config = dict(
    d_shared_expert=0,
    router_score='sigmoid',
    routed_scale=1.0,
    balance_loss=0.00343,
    balance_bias=False,
    router_cosine_scale=14.0,
    n_groups=8,
    groups_per_token=4,
    vocab_size=16384,
    norm_eps=1e-07,
)
Below are experts of layer 3 (counted from 0) of a mixture-of-experts language model. Rows are named router (the router's row for the expert), gate (a neuron's input weights, with its number), up (a neuron's input weights, with its number) and show model dimensions 0-127. Each number is 128 + 24 x the weight over its row's rms, rounded and kept within 0 to 255. Numbers have three digits each.
Before each expert's rows: "gets" lists some tokens that make up at least twice as much of what it gets as of all text. This comes from a sample of Wikipedia text that the model never trained on. Tokens count by the router's weight.

# expert 27
gets: "\n", "-", ": ", "\n\n", ":", ")"
router:110096101101125159140133121117142112105128148128165127100113135091161134089133103122134115169117147120119083132181182100145175141141144139132196105126148148104102142117159101093093122122111139162125135120151128164161130135107101138142152154151125116128127093130133110112106102148120121161085089134158118112111080113088116130160137177128111103150112119171142151128156152157134170146095
gate0:156089147087129126126125145142110156129108139170115142126135151161143094123103127103091101180115143148134132116108165093173181149151110116115133085114110078090135129143126102092133090130178125178133116149146123091160118098105127119140171140154154151125147128144175142122164081136130135114121149107139119134170096093106136123120149165136119125120118108104107104084111158123142152131100
up0:140134172142159128163111134137127146138110141157174147115132133126066151150160125103106117181133118138118121136103130086164136106159122114138127097101111103098150101130099098091121118090136142127142097119126162159160132097144116158174180126103133139101149121103158128079114081097087129120112105133112155127132095127125088117154087147132118103136089133149162107130163139155120113126079
gate1:104087106104137134159133147109120101185126115113136074131158121184099151111141123086144150103129109144147121141160114143188111074119114118102134105124086113111128163147109169123121124110137152111151111101149143076165140114138141079167109132134081106136117129091118128118133135151109108138105095155158122101149134115150092137138150101129140137165131101134110169100123154153163149102119
up1:105129112125157111093093117082101124127155096124128135170102136107141153159127094132105094094145153117097116135139129123151147092114101106117144112121071135153136159105116116156108126111100148106188187089133149144144134107153117177145171143141169129125131155148134116141130144155081138169117096122112109155076088113128138121107126144138073134110113107153136136129128169128091115138111
gate2:142087133116125151087107135103148101072135170129165131104141161140104123119161148081165159112163140092171138126112130109138152140114113132111117150146119123154139141150135131122090119144105161099177148120099145148138145127108133159106155134114135113147091151105126140102069136147072142124127096102107130127087093120116091138144143131139064162120142129135110126110124185141159139163142
up2:145147160149126124126137063073160122113138111100083142141154099150128095145108140138168137169128108134147133155132132095125113127120137145126124132104135113108112137109098108139087135159156148138138156094113110094116101121097117095086116116168137138119117122147160123144097132133138184148142099151113137109178132163115120147168143122133160152102074099149106091079166115098120174123116
gate3:136142111106147140183153132112127133127107134159143093124106131144138141150130150169124144145081116161135145164143146149144146156105140150159132113107147090124130094088126108114117115137138118096129187118124139088139162150131139183119109125136115133152144128149121111068102137120128135121142099148131177117119137145138136120055093131148105163161103105169181120124118132116103191144087
up3:121144132138155109119071115103089122167172097093103126142177150142123151133130131126137135130144098099134168088135100118104083095153103133101097126139135135141094128132147138105131159142076120130111081160108101121097119129168134129124111136090147124125108110117096137148108102138118132120164143138120105125101141123140092148161173120106090111153182152112112136172119106087172100111164
gate4:128133106103164125151162102136137127087111131124109166102109133117119138127104126118144139159151112143118112168160125087112143148145163144098116105094158134157120139078108123082084130123124158142125122117113078163146164119144133166148113180131117115099135146102177134104088102094072167124101171129137107131133131138076104142135147133130104100126089099164109156106103125130110147162131
up4:118134151148115148118105125102132140138113209156184154111119133127148158117168151114133088114146123124148161145113123149119168141114123142097119131126146106121153156124136148129148132146106130163133166140139158180166121126142155128129126125109158138088156156156142154098113146156156102129097176084143150112161182142157137134120126122124115143099163122121195153107173124102100117099126
gate5:148133151148161168141134098164098108132126172109145105153096126119144125106142101194117105118126114108097101108138103105141132146144170134137108134130110116127119142154150087137136094129127104114111118142107128178131148147155127122156124135095120134126155090166171142131135095112173071122093107165124125170073074124112131128140140122131099166116105171151154111151163112145149166139115
up5:141127122139152138138142145130109099150153098112114103173177189118120141159116138097108138107131129062129138124091115121127120129129154180111159148149121127141140077123139134129115108109164151068184166134136118091101118140127116157134125126151130164146075116107132113151107168138132124140106133105111118159119117120122093088168091130102096117107101113083123134103128131124100125084161
gate6:113071074088113142129108132121097163125119135169173137066135092112139122120140126136159070157134128124109082112169118086146139143101173142154179155176140139124114128109147122102110123121119127163139095119109141130109164139129121129110105115138123167123169121142142119115110111136129133122139111121206125127184108094119124145128146132106127127080135122155101146113129141154127144145141
up6:129140109087124118122111068135153092123113100110119092129104117114096102148149168084136108119130099159115144103113115113164148166129117101173126106154099164133176105165124124115163121157144160074091160087108100084166106098103164107129127129125140105115158120129127124148124146091146113160111140064098120113142103122129113140116115132134089149119130120125150146154118131097117114143093
gate7:088139059089096171178126142189110149124117156103152125153148133094136121103175094107167115140140127119139101118126136116108145094116110082133103149124112158127107153132130096186170124165122119121149140133103140119132129121093099159135181150120118111135136108135132154118174129160146166114103154113138126090117107127113108127104107118128131125156154143145153129078119111165140135113102
up7:135127104134124177103132094121106142135085156134127116079134095110072160107195132115158126152133133147145086138109133137119132111118120109087107126124126104122119126126085095130146130138136145100127172100131119141106113171115085137115142168156148127119134125149104133159127113084154101106099100139153115149127123086096115147155136141153061129151115097136151120117156156173113184148110

# expert 16
gets: "\n", "-", "\n\n", ": ", "- ", ":"
router:085104127134143145131149097124150113090141130109142133138134144140153109074158149121134112152152104100144089119147153119179163133111135115147178138100167095122122139103157127111109157130115156148144132100166149133146119126109094124151150128140140122136152127154123110131115144147150147130066101083150118095098107126106113162175130160139117109138110137175166155121148157140174139079065
gate0:170103151127152128113133138078133138104162141095173166123107129145142161120153079143110098124151125134111134133126129144141131107112157143140154131098120118149094120103153124105149152126098136145142091132114138134133096138106132123149107122135122092112142102124109077120108121125109101110058145095150096102126086151104138113125119184107110110123064106148134143148121182101118104052126
up0:186131082083143110116134158130115142129128108136097089102095145129113121162132124108133142102067162117126165130124125147147101143127121143099138150128118139108121115111134128186175116111173168111086136120114159112147148119114112090106095107135103100118147131165154138102148132122132102086149138168099116109059154085127174118123115134146116149099145133105119110109144094103152119140148
gate1:125130162169109085155138110121117127127135134111141100086136140158166133152146180104083128151129134121117141136145132099131164110133160111125131140066126084068134118143134136098101155129118138153145135127155116124122100097125139129110104128170138141176097162118116100130108131155104116137107130128112128077084094149137148149134198128107151128102133167163147146084123169117120096092118
up1:142146151162114117124156119154095130117158106071122124072162148135166113158166096136138145146139112106139145103139172105149165132116145139126127092161116157086123090113161132117120156128109141128130138118097159131144150118123136138178122138156112141182126133130130127133120108164128126144100115109108125140062134149124118148109160186168080127105104136157154150174089150124131122145087
gate2:146108115101139131133133128144120126099115142110136140113154123140131144141137077124080076192139057130140146119130162143168120148097146106128132135098153120139117078116140141130125183131119154158148117112131118146149127122086151170131153103160095132148115088168115096107144169146140146114139122104106107116145131113093146117121166133133106113145117120133160134150168130104189159080093
up2:125106115164088087113129136094100110106128110134142093143149137094117131119121144142146187102111141141146081123131097130160119079148135137118112102138135121122145154147103138100151083107147118097164129147132148084127092161142166124123111141083133138146180100109095109112112135153116114176173098159157158128114142130142104154165133112121138151164137134124125094096132152133063103142151
gate3:130133096151148087134114077161160101125116166144148129152120147080169112134062127192127092140141140110112111132159132096112102100145107101138136114187149133108124108137152118150104163139128119159140111156132137117143109135137130113132125139141138135166149088106166147068126105153101167113088166127140137119119119097132138156135100139162120124134136165128149118160112173115141147092112
up3:140158125149101141138133126128104127126138127082130099102112123118130166101078073104104105105155151130165128155084119086108123153143131162128123115120141157184169116116127103147105172080093122117090126162089140128101139142128125153100107115118110154119085151122152121138098134089157120141135119111160128115133175123136103156132124099067115153104117112070100121163111135145128109139121
gate4:127125134126127145140127105099123139092119102115127169131151133119143132122120150127116123100134121132150100129128156142174147102107177102126096153084145119146149096107141124091080142124134117123174130098107201114142123148141138123184155122094123138158086145143091093128113165106101101126106144092139140079124136125147124165111171142129122149152147141114181111105163168137161127083095
up4:131162116145119102130124108114139131171119110159123108165102151096106117128086114127100126136073135118119171120094091088074112141129119141145158162158167158132118130142101079185117160124117134143107150117147087124091094112146174134113118127137168134141135105134159139107167142132117143125199144133140116121171147141137136119188119130140132131108117115122097131163114097153111161133139
gate5:078127125104161097136097139116150111100124159128143147108118123123153146080134138154149080113154106119150102161143155134128125150138177107150129132171151119158103155120142108131112164123123137164142141110159147133149159131122116100097163095161141075116146130090089115128136129134127147117090163136125097116105120106120104187167106146142083124123096128140138142129156168147157153094071
up5:145099119121119110155123173163167118141113123147119142114091149122114089093135090119133119149190141152109116145163134145156096148147139099100106108124141159159133141176128141101113122078112101113110091092101116130130132150161117121115084159154118144092085137128095132156127123136090147113157116142116148137158140158106092142127142160111152130106091149178133119112144101144133068084129
gate6:163119126094134123109106111112156158073126160111134161153096121158095128135197116166081106115158142112126159115118112120160111158111157131120143122102141137118117110134075133139115142126104147138136117089101132159123105119105131162158132126152144132119164125145135112116124144115103140066128096094072120108095127082119146130150102157096105145140076125160117120110158164126153143110086
up6:156138158116170123141140155107131173075137133146133155136166099160140120117185121147097105108145111114148166119106142125175147152107163123154148135110148117155114124114127136119085145095138144126114106065098132136136114125128109166155122132096145144119146102127109099136125156141116164085086106113116084095090120117147117116128124131100127130143121115165147154171142146118166134069080
gate7:074114125167110098116144106172118144096062172120119166140124115089135125114130133107127081126136116141153124135127137170115104139125159104095155149123161116136106142126117105171136107132093116127113137103140107121159135148089135109150143131136170110129155126120124131128086152103124131137100143110167091115124073132119096114162116128117142161085067123158140149145125123155200150142120
up7:112124169116134137100145105137148105112125128103145133137136114082149094126105129078132110121112085136117105151141120168154154118092111141125137164125133152134136080130131139129141160121098111144122152139137121138143175154119094100096143121145077070157136092097130131126083154060128137140109108100165133118155076115118134123142132135165129137088103179139137179126177119130131160114115

# expert 114
gets: "\n", "\n\n", " prob", "y |", " cricket", "orph"
router:114140127149126075134150124142127096100092140116166100111150164096129186102103092140087096117121115132128126086145132140120123140151125119125166102116115089157074097085136120125126162142099125109145130115095128151135122137104141116146157123110109123133114143166177100105129093116111136146096137105183139118105118091161090141151126156123159131186191098129112112105137145122141121102113
gate0:171134069126134115117128125119131122149106136134116173141128128129171120136137122144074123149122112152179180116121111121149111155153141137137173073108129153166129115136107095124160117151118177174138125139076181123124132144149106136114104116122141117108152130111120108123147123114147175109143175137093109175122130084160141163139115151080091109136141150132143111123110135120142122091165
up0:136070151162091136123129130142154115145114105147109127146140104135139106148143131153088138131135141129097122135101093083095111120120148074152101149168134103091157156119160131152087097117173067120104134104172103124157115145160118151124150122105096112095095143126142144127132132153079137110152112098140145127120128144108137112130176113167123112106096132176098155139154171131162130126128
gate1:152119145079088135127127131122117097127106134153109114111175150164109113169100137116090146151098149143126116157124139099119139177122146145161168120083124155130115119119158147161136127127155134146152117163108143119138127132088125132153178136122169168103131137122144148149122144123138153155147159144186174133097095112102152127123118128116144163127110109178166164132152160162133177089115
up1:169143117116123139131069142108141141110119166126135151109135125132139155155126123149093131121121163136142121118152137117126146139134106155181168110079139155142116102135191142139164134130102120151155121172100138116135109107068128154119177130103170136104131095103134145128114115114197168149130134106170150124110105081133154143130118163103118155124155110135178138132119140099122150085112
gate2:159131130158139111157128194160143114106145076143134121112148139093143116129106116077119139095142140108108155123138166159131164088137135156162092139136139105110128105083140122125121125158095171133090173113138120160129163124117107186104130145137138144103093138127125142139088138101142110130130126121098162142091152140136086110134124124124121165126071140108112159095114094149148113173153
up2:111122137135140132133103156159127119097085127155164128132123131117139094083122155090114116114159171072139113132144189139129146111111098159173151106086125130161140107105150133093147171143100175125119128108144118126143139103148119156101124117131144163133156137128085141112085125125118143135059126107137142097139108174129094125139124189093150107105109135128109127113086115123163142115143
gate3:142127116100134106142142139149148161093113115134146103068122110133121128162120096142121159118067179107109155131141103141140136171116163109121149124105119076097118109167145106141107111090110132148100092160136175105127124115121119092156122123167134144117140153152131179116122118127104117114143131144148164114118139121134144123115130123130077174129134122100075119178138092082138103160090
up3:121121124117113128107117152146161152066104163098161116054127105141122121126109095143136150111116142077127131131119101112135159176163166125133147134102155120100103118160155100126070111112110142140087070153107137119106137126128108082120128121163156145126161158138146173128119099139127139112106094128145165136127147106128102149153123124159121141139145128103119112172125078114140125133083
gate4:133107119154121122135170119120145135158171136142102105149090109121131153151092093156105093138100060157132134126137112125092129127165139130159170110120109122105181103147099154120132136080127097108100180161163121137156140151167124128095105152121120122151140135116132141109108146126114120132145145130182152124128111147157147169159136161106078147148133082116155122099113149161137116097156
up4:143109144131174103143084131061096120133159106111149137162128112133086145100172106137165154094111152130113145107116118107129097108141093137132093122149119123177117175082095111108130120149111110116193086101112112097133119159126141135156129134119096144126134129136162129115067147142153134143116151173131168157122094125129095115142148144107143139095143129115108154150122138107105155149141
gate5:068147122104093104148121134129133108144185118151165140094112148153129109118093093119105163130113110086129133155161164135151132088085112166097149121093141115117076105124154124150113106109078128127132171163171097150130137098143163129124101101100138099143150120166122128155126144097122111125121143124109110125122112131089103122126154106119178157145164132093114119145085108114130153106124
up5:123146144096141117141080155138100116105170151125160125065158091143126116075115128092098119134123151117100150138150101160143115059078150155133124127152111112124109094095146117135142116110110151091143136118137148164089133097143149165169117137138114113111133089111105108106142143110117126134161104103134103116099128110104105122133135117147159119170092111097164110111103092132113165152103
gate6:085150131135109122091118150132130106084122109120123102180147148124083127118091107119151153097141100124146079165122129148121108151153161128093152115142140168101117136090182061112138178133115105134152121101117154145196102143102153108166160114126102116107108149185137138159110147115075133135155153121122154134151127124113112124153126132104122116107138122115157148137117134153115141135123
up6:172153155077137160132089101113135155122104180138183122047137114098095111124165136184134137120124150150132111146125158141153141137092154151136108159139144099192144119167123131139131103111167134091160144149142144136137148133124145099103141124125126148150151149134141161108148129113161124120118123104118092070151141126154080144125102115157141137101101136129117133101116133129123127146135
gate7:101137168089084130153138180166149150143112120137150107093086130140101139164130120147101081122112126133140116122146133084127151137156133099128106152134132142131130129127154138151114140115113103180170132121140088135119163073092169092166118135140113145139114119097147060111162113121156094117134112128120093116105176086132151102125148118133146128146132146120144117121154152083112103159152
up7:084120139135125147127146134149115142126138129146133075126189121127083162114131119136120130115118142109163136117147128109131154093175141113126113177145133162101131102138199083127148164095112120137154108136125121105130171102075142117157122141136104166108166138149164131108104111155163154160150095099104090142107099086128102121142145142119175110143113182124147135147130124116127096131109